config = dict(
    num_hidden_layers=16,
    hidden_size=320,
    n_experts=32,
    d_expert=64,
    moe_layers=[0, 1, 2, 3, 4, 5, 6, 7, 8, 9, 10, 11, 12, 13, 14, 15],
    router_score='softmax',
    normalize_top_k=True,
    balance_loss=0.00201,
    balance_bias=True,
    init_std_router=0.00809,
    lr_router=0.00189,
    vocab_size=28605,
    batch_tokens=[32768, 65536, 131072],
    max_seq_len=256,
)
Below are experts of layer 8 (counted from 0) of a mixture-of-experts language model. Rows are named router (the router's row for the expert), up (a neuron's input weights, with its number), down (a neuron's output weights, with its number) and show model dimensions 240-319. Each number is 500 + 25 x the weight over its row's rms, rounded and kept within 0 to 999. Numbers have three digits each.
After each expert's rows: "comes after" lists some tokens at least twice as common just before its tokens as in all text; "comes before" lists some tokens at least twice as common just after its tokens as in all text. This comes from a sample of Wikipedia text that the model never trained on. Tokens count by the router's weight.

# expert 13
router:537484508478502459546504519486505471520464530486511500476463507454473515561500466532459444455534486484525500507501511532481510490499511472473494497513504523512531500541478451496451495535481515455485484490542541522484538495505536493501522498
up0:452536529558525530517497556501471510470484469504476454533503508486536455472497499507493538452444498509493523506546493504523532485516478503522488525519504494496506507508484493504501486492476486499479508464486542484539479480494509493485504467
down0:512517471473509506508491485516540463546500501483512529530525494515475482515493495513523481494475497440540485545491521491529481500471470497508456527495538551498459486524493491505456508493496518505505518531499492506534534505501523477495492517
comes after: " in", ",", "–", " (", "|", "-"
comes before: ",", "–", ")", " |", ".", "),"

# expert 27
router:529500536495474481495545476507528501424490476463470510487506509529561496545495466492507542534461517468457519513486524469538536493461506506484529545488473525509461545504507483491481520517471536481495508477489479528469495522513488473547489471
up0:534509535479501522504487506525484527528477558506489448501510545506466503521464499484555504511538524504500477519542515495524541472477498481540463489523438445504493490511476527518490501480488517490524534487489493540505482525481522495457522466
down0:529476477474496519499524445517532492557473539488471483515542473535504453550511448521510517524449480465504462503498463503462518514502509491484537501476491508503491515522491476506510499516517471480508474506526540523539492482522466476531507484
comes after: "\n", " ", ")", "\"", "}", "%"
comes before: " ", "\n", " 1", " 2", " 3", " —"

# expert 15
router:560539480541495523526541489455476502499527472536469496516477463509548494505525498504473493550510515561519465538516532486478474495505523499521547513491468506520459472510508515497474477503515538517531485469443489508494468498470499510474514477
up0:522490450507525536470496496511502522484455507502470507548510542485510473502503517502488526478509500492478466457540489518475472474524507476464507492498516541570513490499506529520517540447490506528532519466513497495497502504572505492526499498
down0:481524486490472479532524474532474449514559485490520453488540513491459558473506501495463505493502463507504549498492509501482496494470501439471499529492479459517512467529484476492515533478475518462455502495486516478521491515525515499487481506
comes after: " was", " to", " is", " were", " and", " are"
comes before: " of", " in", ".", ",", " to", " and"

# expert 31
router:509463527483486487493476472484498462460487473486502519480485504470512508512518519491511475438505484463484430471489472475527560471530478457513492536495499494481514517501512511520518499510513493502494568491497480517501519492448471505510509534
up0:533495436504501560519475474482514508511522490520491474471526518563511508474509460503482485467500521558510548512489498546567484494490538509464497501508512490495450498507505492533506531491478464494500523467500497486497479547533493485487470496
down0:512483529499449443503514444517478519480502488546543500537518533526528528520494511501483505487497478478492491507511458501460474539497510488498519515518465476476553506499475522534539455481521469479537503494511455465502506481481510485496513500
comes after: "\n", " |", ".", ")", "==", " ="
comes before: "\n", "-", "|", "==", "The", "==="

# expert 0
router:487500531540485464540513508500502473491519503506494528531503531480508518470501539474465565506471503525523471530506481536518520498535481520543548472489542526506521483489548503538482496538482503476520474505488462503551475471466500502489536463
up0:496491482479504491498514477511560522502516476484531487522488533491504517499504537492489540514454532497490493502515527453475472502527471498499513492495481528496532511512507487480495510542516514545491480510476498514488452570480478490534510487
down0:536474431510483489503489510479458525470506514513555459497508501461489433499476490470497480490499508556507500510482507548493529462475522504501494497546507484475554489502470489538462561509460452480460481466497495483482491508521505507517488497
comes after: " |", ".", "–", " (", ":", " +"
comes before: " |", ".", ")", "%", " (", "–"

# expert 29
router:528550451527489523531496497498523476544488487527468487525507490534490503525539535492502512449520476500465468471480500496488490522529464502483510501547520505490527545442494499475471498518512497511490483539493475502532503514526482442484463478
up0:476490501491528516494483509484508477516503524463512516510519513502517532513495444500568518487559503538494522521536470479538483519508487533501494554483487514515501492491526490550510525508478497538523545474527532489489513505518469475534495480
down0:469486457503526535492501455478468511483449494531484516509508471508496490481527454462512501494521492477494435493517485474509433489493569492475478489484520515510522494530528552514507493492467546465503436505506509474484489469499499524486462470
comes after: " the", " a", "==", " his", "'s", " The"
comes before: " of", "==", " in", " ==", " was", " and"

# expert 4
router:460534491509497489504503528495501461504535553501484528534496475523540507469450479472461467532476502468514505482505502506503477485494471512557522480527517481528520469537526536493505500515489523513527530493506545503522547479495484501520496444
up0:503500531484517478484456483467464531441462497519511505519554488542469563484473492521542480506493474473508505490486485478512478501487498501500491475509483501504529527568479491484463456453507517495475460521477499520533561567482451531515510497
down0:454491512483477503471471489455556503502494534495473506513561506459473469537511495499483503471488505513519488481492571529518445461475492503529465528495538457464485475500490511510509540494508477484510487502466501504507535516493484524505528492
comes after: " ", " 0", " 1", " 2", " —", " 3"
comes before: " ", " 0", "\n", " 1", " 2", " —"

# expert 19
router:562467466481516476516467516506502481493504517507498508506507490468516492496517474515529446523473520470487501500484490538469547526525465515526472546490486473533474504492494494493471494459515479472462473541500466531509476523492472515457488481
up0:496454494494507501469462486505525489471507501488459458549503526469474526505522531528493509518498545502515480482492519457498477511533546526474487505482506455490496476506497512495496518460502479496479487470476476492461476498509543485470517461
down0:567464497523501469519464490435495519483492527449488488492488500532510549482517481567498507498496495518498497492501513505499534479547526453493537486561504465510483466505530456562504511500515505509528520498523507487480512452515510540482503497
comes after: "-", "|", " |", ":", "′", "″"
comes before: ":", " |", "″", "°", " /", "_{"

# expert 10
router:484493538517494478524506485472512487524498503485480484477479497504521503478515509518521475541516460527476521498497507526464525470503467492486532520472535516507477492520490482522501484500479481472478452463499537547498534515546504519502571491
up0:495517491497506562481500513508467465500498485456496468492495492494487499488498478527512531498522521514500461496482484502473493502518517476501526525509513495514501553463501458515494439529461542505479509472543534505515504451467525490509562441
down0:471509475477506479519475472502501481465518521543552513504509452469492476524517501529515491474533487491494453505474501573496505506572473500524554490508536522497524527563468488483488470489475477455527464536535540456513489506498466486517528529
comes after: " |", ":", ";", " on", " in", "|"
comes before: " |", ".", "–", ",", "th", ":"